{"num_hidden_layers": 14, "hidden_size": 160, "n_experts": 32, "experts_per_token": 2, "d_expert": 128, "d_shared_expert": 128, "hidden_act": "swiglu", "moe_layers": [0, 1, 2, 3, 4, 5, 6, 7, 8, 9, 10, 11, 12, 13], "router_score": "softmax", "normalize_top_k": true, "routed_scale": 1.0, "balance_loss": 0.00168, "balance_bias": true, "router_z_loss": 0.001, "init_std_router": 0.00925, "lr_router": 0.00142, "vocab_size": 8192, "norm": "rmsnorm", "norm_eps": 1e-05, "tie_word_embeddings": true, "optimizer": "muon_variant", "learning_rate": 0.00773, "beta1": 0.95, "batch_tokens": [65536, 131072, 262144], "max_seq_len": 256, "train_tokens": 512000000, "max_steps": 4089, "dataset": "wikipedia_en"}
Below are experts of layer 2 (counted from 0) of a mixture-of-experts language model. Rows are named router (the router's row for the expert), gate (a neuron's input weights, with its number), up (a neuron's input weights, with its number), down (a neuron's output weights, with its number) and show model dimensions 0-159. Each number is 50 + 12 x the weight over its row's rms, rounded and kept within 0 to 99.
After each expert's rows: a language model's description of what the expert responds to. This comes from a sample of Wikipedia text that the model never trained on.

# expert 28
router:59 72 43 48 61 52 68 51 64 47 37 34 53 62 49 24 61 44 56 53 38 53 51 35 45 50 42 47 51 31 37 45 69 28 50 50 44 49 49 51 54 69 42 57 64 70 46 50 58 67 61 55 48 58 68 72 57 74 40 43 50 62 58 34 54 62 38 49 39 50 64 53 48 57 22 51 51 30 26 73 41 53 22 60 34 33 43 43 39 48 57 38 29 44 51 65 59 38 60 59 49 36 49 64 54 42 46 39 48 49 57 40 53 54 43 51 63 56 63 67 49 27 29 46 41 30 62 58 74 48 65 34 44 53 79 52 55 45 44 44 28 42 50 67 44 50 72 41 64 55 63 40 56 52 52 35 61 68 61 77
gate14:62 50 55 53 57 40 45 36 46 32 38 59 41 52 44 32 55 55 33 55 39 40 66 49 53 53 51 14 40 43 65 38 74 46 37 54 32 43 62 51 46 57 51 66 28 62 37 62 47 52 53 53 55 62 48 66 47 33 53 44 46 75 70 36 42 45 49 66 64 75 38 40 49 54 31 45 52 31 44 48 16 56 40 33 65 66 66 61 44 69 56 47 54 51 57 46 48 45 47 52 52 24 51 51 46 50 55 29 43 63 61 62 54 60 64 27 45 55 58 55 58 52 47 48 22 42 37 50 47 45 39 47 63 74 53 48 34 41 46 52 35 52 61 47 49 48 79 63 83 52 44 55 58 49 40 64 39 68 55 25
up14:42 56 54 69 50 50 55 70 63 62 66 53 66 54 48 52 52 44 22 41 40 60 54 54 62 39 41 65 35 50 50 33 43 36 71 50 44 48 62 45 67 53 57 32 65 40 55 71 57 53 25 38 32 55 64 47 42 55 42 69 38 43 21 58 55 57 69 49 57 65 57 70 39 59 65 61 29 48 49 32 64 54 35 48 37 47 51 62 75 55 37 44 40 36 36 59 41 60 49 45 61 70 71 43 50 51 56 29 36 60 48 59 50 55 33 57 64 65 48 49 59 26 46 64 44 39 57 33 50 57 39 34 40 49 40 46 16 42 33 58 55 46 61 61 54 58 61 51 35 59 56 68 34 34 38 29 43 43 43 65
down14:42 62 47 36 40 46 60 47 69 71 48 47 61 38 45 60 66 40 46 65 52 76 45 49 34 49 37 51 50 62 54 53 47 40 40 34 43 50 43 38 38 58 44 39 28 63 72 36 57 58 52 28 51 63 62 51 48 56 48 62 32 44 41 59 45 25 43 43 54 53 42 34 51 59 39 69 29 44 40 64 58 67 51 33 46 69 64 73 50 46 41 35 48 53 34 54 48 49 63 53 53 57 30 42 74 72 29 57 15 55 77 47 72 52 41 29 29 43 40 34 49 49 72 72 47 61 64 47 51 43 47 34 50 57 60 33 55 32 50 62 47 55 44 48 67 42 49 37 42 54 55 62 44 50 33 52 49 25 48 46
What it handles: Closing brackets and symbols. Closing parentheses, braces and brackets, plus degree and percent signs, as in (disambiguation), (2016), and coordinates like 84°.

# expert 6
router:69 43 62 43 49 59 54 50 51 39 19 61 50 62 61 41 54 55 65 40 40 41 48 54 58 47 53 63 47 39 46 56 48 44 38 49 38 54 45 48 61 60 52 51 51 56 36 32 58 48 68 29 52 44 54 48 69 54 44 34 65 53 56 53 51 55 38 41 34 35 59 50 62 52 46 81 40 45 47 65 44 39 41 43 17 38 54 52 23 61 53 32 39 57 25 43 61 43 55 60 40 39 34 58 76 38 49 27 43 50 55 20 52 63 41 45 58 43 56 65 36 38 36 22 58 35 51 61 61 48 56 41 41 33 59 31 44 31 57 42 40 54 42 28 68 57 65 45 73 55 43 42 41 35 61 21 29 60 60 51
gate0:49 28 37 42 63 74 56 57 51 52 55 54 69 52 69 39 39 48 59 50 56 44 46 54 14 48 41 56 35 58 55 49 49 56 19 61 39 74 45 74 65 45 46 68 57 45 46 55 35 22 59 41 47 46 75 56 39 52 21 45 65 45 61 45 45 49 56 69 61 48 58 53 57 59 42 52 57 68 63 66 53 46 35 55 49 54 49 49 42 27 41 35 45 56 58 48 46 61 46 60 51 73 58 40 41 43 56 54 56 36 67 49 52 33 62 74 61 49 34 42 40 69 27 35 40 33 37 50 68 55 46 51 33 50 50 48 43 24 68 45 46 48 71 41 56 34 54 29 32 41 57 50 64 62 59 54 47 65 60 61
up0:44 65 46 53 23 31 50 46 55 63 42 37 41 60 27 40 62 54 51 58 48 52 72 53 76 47 63 65 58 48 44 50 51 37 65 49 49 22 53 26 34 32 59 18 42 52 48 42 54 63 43 43 46 64 32 44 53 46 53 59 35 55 46 49 52 58 50 41 46 53 57 37 42 50 41 35 43 37 45 33 38 51 69 53 67 47 54 61 57 71 49 54 55 56 44 59 69 52 65 40 53 37 49 63 59 46 59 48 54 72 34 45 55 68 37 20 42 41 59 47 48 51 87 65 69 44 63 57 37 46 54 47 72 53 62 50 51 61 22 57 57 48 55 55 45 46 53 74 51 54 40 42 51 66 25 39 48 43 19 42
down0:32 56 47 55 54 41 48 41 65 46 18 69 61 45 56 42 48 69 49 58 52 46 36 44 53 41 50 70 40 35 39 60 45 41 54 44 67 52 64 37 55 39 46 36 49 51 58 59 39 24 43 49 29 79 43 67 52 46 59 42 66 49 45 56 52 58 57 55 61 42 43 56 59 60 48 49 53 57 75 42 70 35 33 47 49 63 32 44 62 70 34 62 40 61 55 39 47 39 68 37 61 40 31 53 55 46 51 49 56 27 51 49 21 72 39 33 51 80 58 70 55 52 38 76 69 49 41 47 66 38 63 29 36 48 53 51 53 41 52 65 50 46 58 50 56 59 47 48 59 46 48 62 34 57 64 82 47 49 48 76
What it handles: Pronouns and connectives. Subject pronouns and clause-linking words after a comma or period, such as he, it, who, also, not, While, However.

# expert 25
router:69 54 60 48 62 43 60 54 67 40 22 46 51 66 85 47 67 62 43 43 27 52 64 38 59 53 38 44 51 52 51 55 36 35 47 50 43 54 42 39 69 59 49 43 52 70 60 39 58 67 70 43 48 38 64 56 57 47 26 44 48 59 56 30 68 66 60 42 59 40 69 47 50 51 41 57 69 42 37 42 51 59 58 44 38 42 19 53 35 49 73 37 31 28 36 51 44 46 60 44 64 39 42 57 47 58 47 47 43 50 54 35 64 66 42 44 63 64 41 67 52 50 43 39 52 23 39 69 42 47 65 54 59 64 46 61 50 40 58 45 44 44 48 57 74 58 52 51 57 35 36 53 41 46 32 52 40 72 51 87
gate1:30 40 38 47 39 31 31 66 36 54 53 28 70 48 41 51 45 54 79 41 50 49 49 32 71 42 39 62 47 54 49 51 62 51 54 56 62 46 35 58 56 29 29 49 54 64 52 48 42 58 57 45 46 28 38 53 30 62 55 44 47 43 53 46 63 58 50 47 48 60 35 54 54 66 65 75 58 42 55 67 64 55 42 23 27 54 41 34 51 53 41 65 49 36 32 46 52 60 54 54 61 57 23 55 57 56 58 41 34 52 57 67 64 55 45 46 55 57 13 56 72 61 60 41 49 34 33 68 65 70 58 45 44 71 49 56 40 46 60 54 50 50 41 46 49 40 51 47 49 51 80 66 78 44 45 57 71 40 38 51
up1:47 47 51 42 64 68 57 61 59 45 46 61 31 35 41 54 62 53 39 60 45 34 46 58 59 46 70 47 46 25 50 63 42 41 41 37 37 55 40 35 47 50 49 65 36 30 48 61 58 54 50 36 49 53 43 84 70 57 46 61 64 53 44 42 29 50 63 34 44 47 38 38 50 35 44 34 55 50 61 50 44 47 78 60 42 57 76 86 55 49 34 44 53 64 58 56 57 48 44 47 40 72 75 41 42 23 30 49 59 59 46 57 54 53 54 53 50 31 69 43 52 42 35 41 51 63 59 38 46 55 55 58 61 33 40 54 50 47 34 38 52 33 47 53 75 50 34 43 37 39 79 34 24 47 70 57 41 59 56 61
down1:55 49 43 33 40 69 50 65 34 48 55 49 26 65 54 61 54 64 73 62 37 58 60 50 56 30 43 52 56 51 35 47 63 61 51 51 53 66 55 39 72 38 59 55 42 55 54 54 58 31 47 43 49 34 49 59 52 53 42 62 54 38 49 54 54 59 63 58 51 62 52 42 48 53 52 55 35 51 47 35 68 53 49 26 26 59 43 31 38 36 45 48 38 47 39 40 73 63 51 48 52 50 63 40 57 46 49 53 34 64 65 70 58 66 46 75 75 44 23 45 67 58 44 39 70 54 69 30 46 65 57 36 50 51 72 38 81 40 65 56 58 53 39 52 53 70 52 58 36 39 50 46 48 28 46 60 56 53 09 65
What it handles: Of and open parenthesis. The prepositions of, for and in, and opening parentheses or brackets, as in Board of Agriculture and Head of the Department.

# expert 14
router:83 50 60 49 66 46 45 53 60 18 41 39 39 58 47 32 54 46 23 47 43 53 27 45 71 47 45 45 33 37 50 28 60 36 46 54 43 47 38 43 60 58 40 48 54 70 51 44 70 77 44 52 46 32 42 51 56 75 48 61 56 74 59 41 55 47 45 38 47 45 63 45 43 41 43 58 53 31 42 62 52 53 47 58 44 35 22 40 34 51 50 46 34 50 40 67 56 41 65 53 54 64 42 74 71 30 23 33 53 57 61 40 59 61 42 39 48 48 53 52 56 49 26 48 60 38 52 64 66 41 69 56 40 60 54 50 44 59 30 45 44 50 63 47 58 56 54 33 49 57 38 32 45 48 31 34 49 71 55 71
gate14:64 65 62 38 39 39 35 53 65 53 56 49 68 42 62 29 50 59 46 61 50 40 36 53 41 32 53 53 55 68 43 56 62 31 46 22 34 45 44 50 38 60 56 46 53 47 53 56 78 60 71 49 45 40 27 51 57 58 74 48 72 51 47 65 59 45 58 49 35 40 64 72 42 39 35 49 55 60 50 45 57 43 67 68 55 59 43 46 44 47 60 53 48 41 50 46 43 46 54 64 44 28 36 41 28 41 56 41 40 34 53 48 73 45 44 58 63 34 15 27 45 42 31 48 33 45 57 60 54 23 64 58 52 80 29 43 58 70 71 66 43 57 41 60 52 53 34 59 33 45 54 44 48 43 51 62 51 50 67 45
up14:42 49 42 46 44 63 64 52 50 57 38 67 31 53 46 70 54 45 49 66 33 44 56 54 55 64 41 36 53 38 52 32 43 65 51 88 62 59 61 50 66 46 48 37 46 55 55 58 31 37 43 40 53 54 58 52 42 38 19 53 34 54 50 18 31 61 38 52 52 45 49 45 36 63 67 58 41 33 47 54 36 50 35 35 34 51 57 56 64 70 44 47 33 40 44 60 40 56 47 43 44 61 67 54 51 70 46 64 70 62 40 47 30 40 65 57 43 49 87 76 45 62 49 64 67 57 57 53 46 59 37 58 35 18 63 43 36 39 52 45 71 55 57 49 55 48 66 49 62 60 37 52 56 46 40 60 58 35 39 50
down14:37 58 48 32 39 53 47 55 53 48 48 76 61 62 57 37 62 62 43 60 35 64 36 37 49 55 34 57 42 39 37 59 51 57 58 27 70 54 48 68 50 72 64 56 56 55 32 58 63 51 47 47 72 35 44 45 25 41 40 53 64 70 35 35 50 31 41 49 41 55 48 51 32 47 74 38 45 61 40 48 58 48 56 44 53 46 25 58 53 51 65 54 75 48 49 46 45 64 64 65 26 38 52 70 70 56 64 72 45 45 87 36 54 57 52 48 54 41 49 66 43 57 53 26 52 43 59 70 59 53 50 39 60 41 68 66 66 47 60 46 44 51 50 52 56 66 63 54 40 38 45 53 54 68 54 47 75 44 22 52
What it handles: Head nouns. Common and proper nouns ending a noun phrase after the or his, such as film, Party, songs, season, University.

# expert 24
router:39 50 27 50 45 35 61 57 58 32 34 35 43 61 62 42 47 59 56 49 39 61 36 55 48 46 41 61 37 39 40 54 33 50 28 56 30 64 62 47 52 61 51 42 61 60 53 56 60 54 63 31 51 38 50 67 60 53 51 46 44 72 44 43 55 63 35 45 57 32 57 29 37 59 45 46 58 36 44 79 54 60 51 37 43 41 46 45 38 88 72 42 39 37 49 44 35 57 64 61 70 66 33 46 80 44 50 48 60 52 71 23 57 41 49 36 55 58 52 74 47 29 46 36 59 39 55 72 61 55 60 53 29 57 65 50 51 45 34 65 43 58 42 33 51 75 46 38 45 40 55 48 51 30 48 47 48 52 62 71
gate0:70 45 57 56 45 38 55 55 74 61 60 59 74 41 57 25 53 56 38 23 62 40 40 37 52 33 48 17 48 39 47 59 49 43 60 35 57 47 80 45 61 61 50 62 53 49 54 24 52 49 51 54 39 57 46 19 55 24 58 44 55 47 54 60 58 63 51 19 56 60 29 44 37 54 43 66 27 49 41 42 47 59 66 25 61 48 45 50 56 71 40 46 49 56 57 66 52 39 51 40 69 59 45 57 45 54 54 42 45 50 47 55 41 57 55 49 31 49 78 68 40 52 45 66 59 50 43 58 65 53 57 59 65 42 59 46 60 51 50 47 56 70 58 58 38 40 67 39 56 53 55 33 49 18 59 28 50 37 59 61
up0:48 67 53 45 47 38 43 80 49 46 47 69 58 74 47 61 44 46 52 42 43 32 67 68 52 50 43 48 56 26 44 67 28 55 52 64 29 63 58 45 42 55 40 59 50 45 44 47 72 53 41 24 25 54 76 59 56 26 63 55 55 37 36 67 53 36 43 49 60 30 36 52 60 39 58 44 58 41 29 70 42 56 61 69 34 65 39 52 46 50 61 22 48 56 64 42 57 54 69 42 30 32 35 54 53 41 68 55 45 47 66 64 63 51 35 47 63 38 51 32 41 45 24 62 67 53 60 52 38 67 60 41 74 52 42 65 51 53 36 56 59 57 51 48 51 62 54 38 50 39 54 52 49 64 33 38 49 50 57 49
down0:43 50 49 71 42 40 32 48 55 55 45 67 50 60 45 47 31 33 41 37 46 40 44 63 50 40 64 32 38 29 41 61 33 60 36 59 36 53 41 48 40 48 40 71 46 33 51 53 57 55 39 43 38 36 66 60 63 47 60 36 56 61 33 64 31 32 48 53 76 42 20 43 37 41 54 32 61 38 37 64 38 49 61 63 48 64 68 44 53 80 53 36 46 49 47 31 66 62 72 36 51 60 37 40 39 36 58 53 33 43 59 47 64 47 49 64 33 41 49 33 41 30 33 70 77 67 48 59 44 70 50 41 55 36 38 60 51 49 34 43 51 54 51 46 57 66 59 56 41 33 62 53 45 62 30 37 46 58 64 48
What it handles: Articles and determiners. Articles and possessives starting noun phrases, such as the, a, The, his, their, its, usually after prepositions.

# expert 0
router:45 68 50 44 56 51 65 47 75 42 24 37 33 69 71 48 58 49 25 43 40 47 60 36 61 34 30 49 49 62 54 22 39 48 44 60 57 44 56 63 70 76 51 59 59 66 47 42 80 62 67 45 43 58 49 59 62 58 48 49 46 56 53 51 48 66 39 38 47 45 65 39 56 55 34 51 52 27 50 46 63 45 45 46 47 45 51 49 43 69 49 27 36 36 52 51 53 47 69 53 55 36 53 47 40 52 27 35 47 64 64 40 61 57 43 47 58 68 70 63 66 27 38 45 66 27 31 61 68 39 46 45 43 48 64 38 35 43 34 45 42 65 48 50 64 66 47 50 70 39 55 36 37 26 54 46 56 58 63 52
gate1:39 62 42 48 44 48 66 43 46 61 57 48 65 66 56 68 47 56 51 51 76 65 49 50 65 27 36 64 54 36 68 43 48 54 52 48 69 41 46 63 48 62 52 51 72 36 74 44 55 74 39 24 50 56 43 67 37 38 74 57 39 47 67 59 59 42 55 32 42 53 55 58 57 51 45 56 50 39 41 48 41 52 50 46 38 63 66 59 40 50 54 33 52 25 73 46 61 45 43 38 71 49 43 61 50 40 27 47 67 53 57 36 65 59 39 48 61 49 56 50 44 43 55 27 42 40 44 40 44 20 50 30 53 64 51 51 44 46 68 47 59 43 48 26 51 52 56 44 59 57 34 61 37 17 45 31 61 53 84 62
up1:74 37 70 63 66 48 39 60 49 47 52 45 33 51 62 60 44 42 42 41 35 32 61 43 47 45 70 31 35 40 48 51 61 51 54 54 50 48 48 71 57 44 38 51 39 54 26 52 58 36 65 66 39 36 71 42 46 54 33 18 52 68 32 51 45 56 41 55 34 52 51 44 41 36 47 24 40 55 55 48 71 33 58 48 54 45 44 39 71 60 36 57 39 61 37 62 54 42 67 76 41 58 57 59 57 66 55 48 38 67 52 59 37 39 65 48 58 34 42 58 45 56 46 57 74 65 37 50 52 72 66 69 44 52 67 44 48 67 25 67 48 71 32 54 55 48 54 54 32 41 47 43 72 56 53 50 44 49 30 32
down1:57 67 35 53 29 66 61 51 47 47 55 61 50 71 50 43 47 50 68 46 73 59 54 44 47 54 58 53 44 55 29 50 49 33 49 51 36 66 64 48 45 48 50 51 75 44 58 45 55 70 64 58 33 31 31 63 37 49 49 36 42 67 63 60 49 52 64 45 33 44 43 60 48 66 59 42 51 26 48 36 38 46 68 53 33 43 69 66 44 31 35 67 31 60 49 56 66 31 50 52 62 56 37 47 62 42 38 51 68 59 70 66 64 40 70 31 62 27 35 66 40 52 27 42 54 56 54 66 56 41 49 27 59 54 38 54 69 66 47 29 56 37 55 59 61 50 60 67 33 58 41 49 31 69 44 58 45 61 63 36
What it handles: Place-name endings, dashes. Final pieces of proper names and place words such as -field, -ley, -ton, County, City, plus spaced dashes and slashes in lists.

# expert 5
router:52 69 43 60 56 50 55 40 48 16 27 49 37 66 59 41 50 57 52 38 45 53 50 40 45 35 37 49 45 30 48 40 35 34 47 41 43 69 35 57 67 52 34 67 59 60 50 37 62 59 50 50 13 47 43 62 63 51 39 46 59 62 50 46 53 60 51 40 45 47 58 41 53 46 48 71 73 38 43 84 52 31 36 59 39 34 45 47 44 61 59 46 32 51 60 49 49 62 60 61 63 31 46 49 58 55 43 32 37 48 61 50 54 66 21 39 53 49 55 52 54 25 33 28 45 44 34 71 60 47 54 71 62 49 49 42 33 38 44 54 35 52 56 54 56 58 79 37 32 41 30 55 43 45 63 50 52 51 73 59
gate0:37 65 50 53 56 53 55 51 29 52 60 61 37 83 53 66 36 49 43 64 50 54 47 61 51 52 30 31 48 32 61 61 52 49 47 25 42 61 65 39 55 65 40 52 57 35 45 32 72 36 56 54 41 54 52 75 49 44 68 48 48 36 54 44 53 38 52 63 45 39 45 61 51 17 44 43 52 32 27 69 47 47 49 61 33 47 57 51 45 66 64 64 44 52 38 40 44 82 32 47 48 50 71 83 60 53 48 58 26 38 49 58 36 49 55 39 61 52 74 46 44 61 54 65 50 39 41 53 46 43 31 39 53 56 43 50 65 80 36 54 36 41 29 63 51 56 52 60 37 55 52 63 40 67 39 50 37 55 50 39
up0:22 57 55 45 65 74 37 53 29 39 68 58 53 44 58 42 39 39 38 51 39 58 55 60 39 35 56 37 38 30 61 47 53 46 61 57 51 55 65 28 40 67 48 55 34 44 46 55 59 33 27 44 54 60 47 55 48 43 55 52 54 60 68 61 24 40 61 52 38 57 51 54 57 43 48 59 68 37 30 58 58 58 53 65 38 39 45 53 40 83 65 56 55 74 48 44 44 84 42 49 56 40 57 75 56 51 60 51 51 44 58 83 44 29 28 29 51 58 62 40 56 52 50 52 50 36 49 56 49 49 47 47 67 67 51 60 55 49 42 51 30 50 36 65 53 73 50 40 36 64 52 49 41 53 24 30 34 36 55 57
down0:37 45 52 26 54 48 40 59 38 50 28 39 70 54 50 62 30 49 59 47 48 33 69 74 52 23 49 50 61 35 56 61 52 48 35 53 45 36 52 56 76 49 60 53 73 50 41 20 59 73 39 51 51 62 52 42 51 44 66 51 21 47 45 51 39 25 63 61 31 62 46 57 67 53 45 43 41 39 45 72 68 32 45 48 47 41 54 35 53 65 42 72 62 60 36 43 41 56 71 35 71 35 50 58 56 56 54 48 27 37 63 74 56 61 42 39 47 49 50 34 56 49 54 59 52 51 66 61 63 47 50 36 63 60 32 57 55 59 30 67 67 53 47 54 68 49 40 53 43 40 58 69 55 36 57 59 49 56 44 41
What it handles: Prenominal modifiers. Adjectives, numerals and word starts right after the, a or possessives, such as first, new, other, two, under.

# expert 27
router:45 62 56 68 78 52 40 68 57 23 39 44 48 84 63 38 53 44 56 51 40 47 46 30 53 30 31 59 37 46 39 49 47 41 44 56 46 67 37 63 72 49 41 63 66 55 36 42 57 62 50 46 31 46 50 61 79 55 34 45 60 53 55 48 68 47 42 47 57 42 63 45 44 56 56 58 45 31 53 56 59 37 49 46 29 36 42 41 39 64 52 28 37 33 54 47 65 57 64 53 50 46 42 57 48 55 43 33 43 51 49 32 62 60 54 20 53 53 61 63 48 28 39 47 59 47 44 69 56 49 63 62 53 60 50 37 69 60 41 58 54 57 70 45 74 65 74 54 71 22 40 45 53 27 45 40 50 46 55 71
gate0:44 44 53 41 49 55 58 82 62 47 39 31 59 47 49 40 56 40 77 54 41 52 62 51 51 47 62 47 47 65 60 43 41 55 47 42 61 65 38 32 42 59 40 45 80 36 44 47 32 42 62 47 65 77 55 61 38 38 36 49 50 55 37 58 67 29 52 51 51 49 56 42 73 52 64 35 52 44 40 47 47 50 47 57 57 57 47 52 59 63 38 45 44 52 72 54 45 31 55 54 60 62 53 66 53 30 52 31 51 36 59 38 40 57 50 55 32 33 41 53 49 51 32 19 34 59 32 39 41 53 69 49 63 81 67 61 50 50 22 76 54 56 53 55 63 64 57 32 69 67 71 41 47 50 63 48 59 40 40 30
up0:40 64 47 45 55 30 95 60 62 35 58 39 68 60 48 39 62 69 60 39 51 58 25 66 51 72 34 53 46 56 17 35 63 27 49 65 39 67 43 35 54 63 58 47 36 45 58 49 50 45 74 52 53 72 53 56 48 59 53 59 46 32 56 35 51 36 33 58 42 45 53 49 64 49 38 37 51 64 54 48 38 55 48 53 36 44 50 45 46 34 55 41 60 46 58 48 48 50 27 53 58 67 42 44 46 41 53 49 60 60 56 56 36 29 45 50 54 30 37 30 41 52 34 61 64 69 57 53 29 68 45 55 43 54 55 61 36 31 47 54 63 41 40 38 76 45 29 29 35 65 43 55 54 69 52 48 57 50 50 49
down0:30 74 70 56 42 55 67 46 70 56 34 37 50 45 50 42 48 65 45 36 44 42 55 39 65 58 32 37 45 67 34 39 66 46 53 39 58 47 47 43 54 41 58 58 69 58 45 61 45 61 48 49 38 58 35 51 53 46 60 45 72 30 47 46 61 43 61 60 39 51 44 50 54 39 39 39 28 57 36 72 35 39 62 45 47 55 49 52 59 61 46 46 48 73 45 42 63 49 65 33 51 80 51 45 75 38 68 64 41 42 44 40 40 43 38 54 48 14 39 42 21 67 41 55 36 54 65 40 33 50 70 20 71 56 50 47 73 46 39 70 56 37 45 60 42 39 47 54 42 49 50 40 64 53 34 48 32 60 53 34
What it handles: Proper-name first pieces. Opening pieces of proper names and places split into parts, such as Bor-, Tur-, Wy-, Ser-, plus New, de.

# expert 22
router:69 48 49 56 50 60 41 57 59 24 44 50 43 53 58 43 48 47 50 49 28 53 46 27 62 54 52 44 42 42 32 53 36 29 62 51 60 64 42 45 51 53 35 77 51 50 47 48 56 49 55 36 34 52 37 52 58 62 42 51 52 58 42 11 55 41 67 53 41 51 63 53 55 43 37 64 51 18 46 87 60 59 53 67 33 42 46 49 39 66 60 21 24 43 42 59 46 48 70 67 56 54 44 56 51 37 36 38 47 48 53 40 53 47 37 37 70 49 40 76 44 34 31 46 55 43 36 71 47 51 70 53 43 53 58 40 55 56 52 60 45 57 50 59 65 64 69 38 44 30 44 53 54 36 50 32 45 69 49 79
gate0:56 30 53 61 66 53 46 62 31 59 70 28 70 78 59 48 50 42 55 40 66 53 48 49 57 59 55 73 54 72 56 37 51 53 42 57 71 41 51 34 83 62 47 43 44 23 48 50 57 46 72 56 50 37 57 45 52 59 56 48 33 41 57 59 27 51 36 36 36 55 46 32 37 40 61 39 41 31 64 40 42 60 32 34 51 48 56 54 53 71 54 50 57 62 34 46 57 51 44 50 40 49 43 65 55 41 62 42 27 52 54 56 47 68 53 51 44 67 53 53 52 65 34 42 36 23 55 55 75 68 77 52 48 50 41 24 54 63 38 55 46 46 32 52 49 54 28 54 41 34 47 40 44 37 64 47 58 63 31 41
up0:48 50 55 51 33 50 68 51 38 48 62 43 42 47 54 43 39 61 64 58 30 49 47 72 52 57 50 68 56 56 57 64 66 42 58 71 75 48 35 59 69 55 30 25 39 60 40 70 35 72 40 38 57 41 53 36 22 58 31 57 40 48 75 33 51 44 53 41 42 54 35 41 56 41 35 71 59 22 53 26 45 57 52 41 52 33 67 62 38 64 51 51 59 49 60 57 47 42 42 44 22 70 44 35 53 40 47 52 39 35 53 50 53 52 50 46 52 60 43 61 21 65 56 49 63 50 47 49 55 48 55 50 48 65 53 37 51 38 50 59 52 43 42 46 51 50 43 28 63 52 76 53 43 45 60 49 53 86 66 75
down0:42 45 35 49 40 72 62 42 53 37 58 55 42 49 62 33 50 47 72 52 33 51 48 78 60 61 66 70 66 48 54 67 50 50 39 50 64 35 26 74 53 60 40 49 29 53 44 74 53 61 52 54 24 38 55 39 21 71 37 41 41 36 73 34 45 49 31 47 57 51 41 35 44 40 28 45 54 48 54 42 46 52 41 41 46 38 50 50 34 80 57 57 56 67 58 52 53 42 35 52 26 53 39 43 62 43 41 38 59 40 63 40 50 56 58 29 63 63 51 55 16 47 44 45 69 65 50 64 45 58 57 54 51 42 57 62 52 36 48 58 49 41 44 65 48 38 45 46 42 55 52 52 58 37 45 40 58 83 52 69
What it handles: Single initial letters. A lone letter token starting a word, often a foreign name or word, such as S in Sylvain, G in Gherardi, n in nächste.

# expert 17
router:53 56 51 44 44 52 81 49 61 29 38 50 28 72 64 42 54 33 48 44 31 54 51 48 43 37 23 42 38 52 47 45 50 38 59 41 55 55 46 56 46 71 56 52 50 47 52 43 75 46 62 44 49 49 51 56 63 45 47 52 51 36 66 41 55 69 45 60 32 38 60 49 52 46 52 40 63 36 46 90 39 41 69 50 43 47 55 50 38 63 39 46 29 53 36 62 64 39 57 47 76 45 50 41 59 27 33 35 51 40 44 36 53 67 67 51 66 70 41 58 45 32 12 43 62 43 43 52 58 33 57 62 34 57 64 52 52 62 48 47 44 47 50 49 53 54 59 51 69 46 43 41 46 64 67 20 26 45 54 72
gate0:55 53 61 46 59 46 69 55 52 49 43 35 36 63 42 69 42 55 62 48 59 48 47 49 67 50 45 40 54 47 52 51 41 44 54 47 27 38 43 41 24 50 44 57 39 32 60 56 64 34 50 44 50 44 77 57 49 64 63 42 65 36 60 55 42 51 48 56 67 55 65 56 64 33 47 45 57 70 46 35 42 48 80 36 55 38 76 52 42 56 48 28 27 60 29 65 66 57 51 32 48 63 60 69 60 55 28 37 49 79 49 53 63 38 45 49 60 68 35 43 55 46 61 51 43 47 45 22 57 46 34 53 51 27 54 11 35 64 46 50 50 45 43 63 49 64 41 42 45 31 48 40 48 36 60 44 55 72 65 65
up0:63 51 42 51 58 58 51 42 60 44 58 56 71 45 55 71 60 49 41 60 59 40 62 51 25 63 53 52 25 60 29 40 64 28 48 59 74 58 51 50 63 43 57 56 63 51 33 40 51 54 54 28 43 47 22 52 54 38 57 63 60 50 39 49 48 60 54 31 57 41 55 75 36 66 43 44 42 50 36 71 52 53 48 63 63 40 53 40 46 57 57 73 84 40 59 39 38 67 70 51 51 33 31 52 55 36 78 43 37 38 48 41 43 53 53 53 50 39 46 27 50 48 47 34 53 43 66 45 42 44 53 24 40 62 45 68 46 26 64 64 50 47 57 65 46 46 43 55 36 69 38 69 36 44 44 50 48 66 25 54
down0:65 31 51 70 28 40 68 62 58 48 53 65 47 49 34 54 55 36 42 51 40 38 70 45 36 55 38 42 49 48 47 52 68 57 55 48 54 53 44 62 77 67 64 41 73 59 39 47 54 46 49 39 69 52 43 56 61 65 61 48 68 51 45 44 36 63 71 49 56 39 78 55 52 46 45 50 33 50 61 61 43 47 55 59 38 41 48 39 51 50 62 51 67 61 59 25 34 79 81 53 44 57 52 53 36 45 62 64 35 49 50 30 55 55 37 74 40 44 56 47 43 18 47 39 49 39 54 45 68 45 58 62 72 59 50 66 75 53 57 61 68 44 51 63 42 62 38 46 47 69 42 59 36 44 64 69 41 63 43 70
What it handles: Prepositions. Prepositions after verbs or participles in running text, such as in, to, on, by, with, plus blank table cells.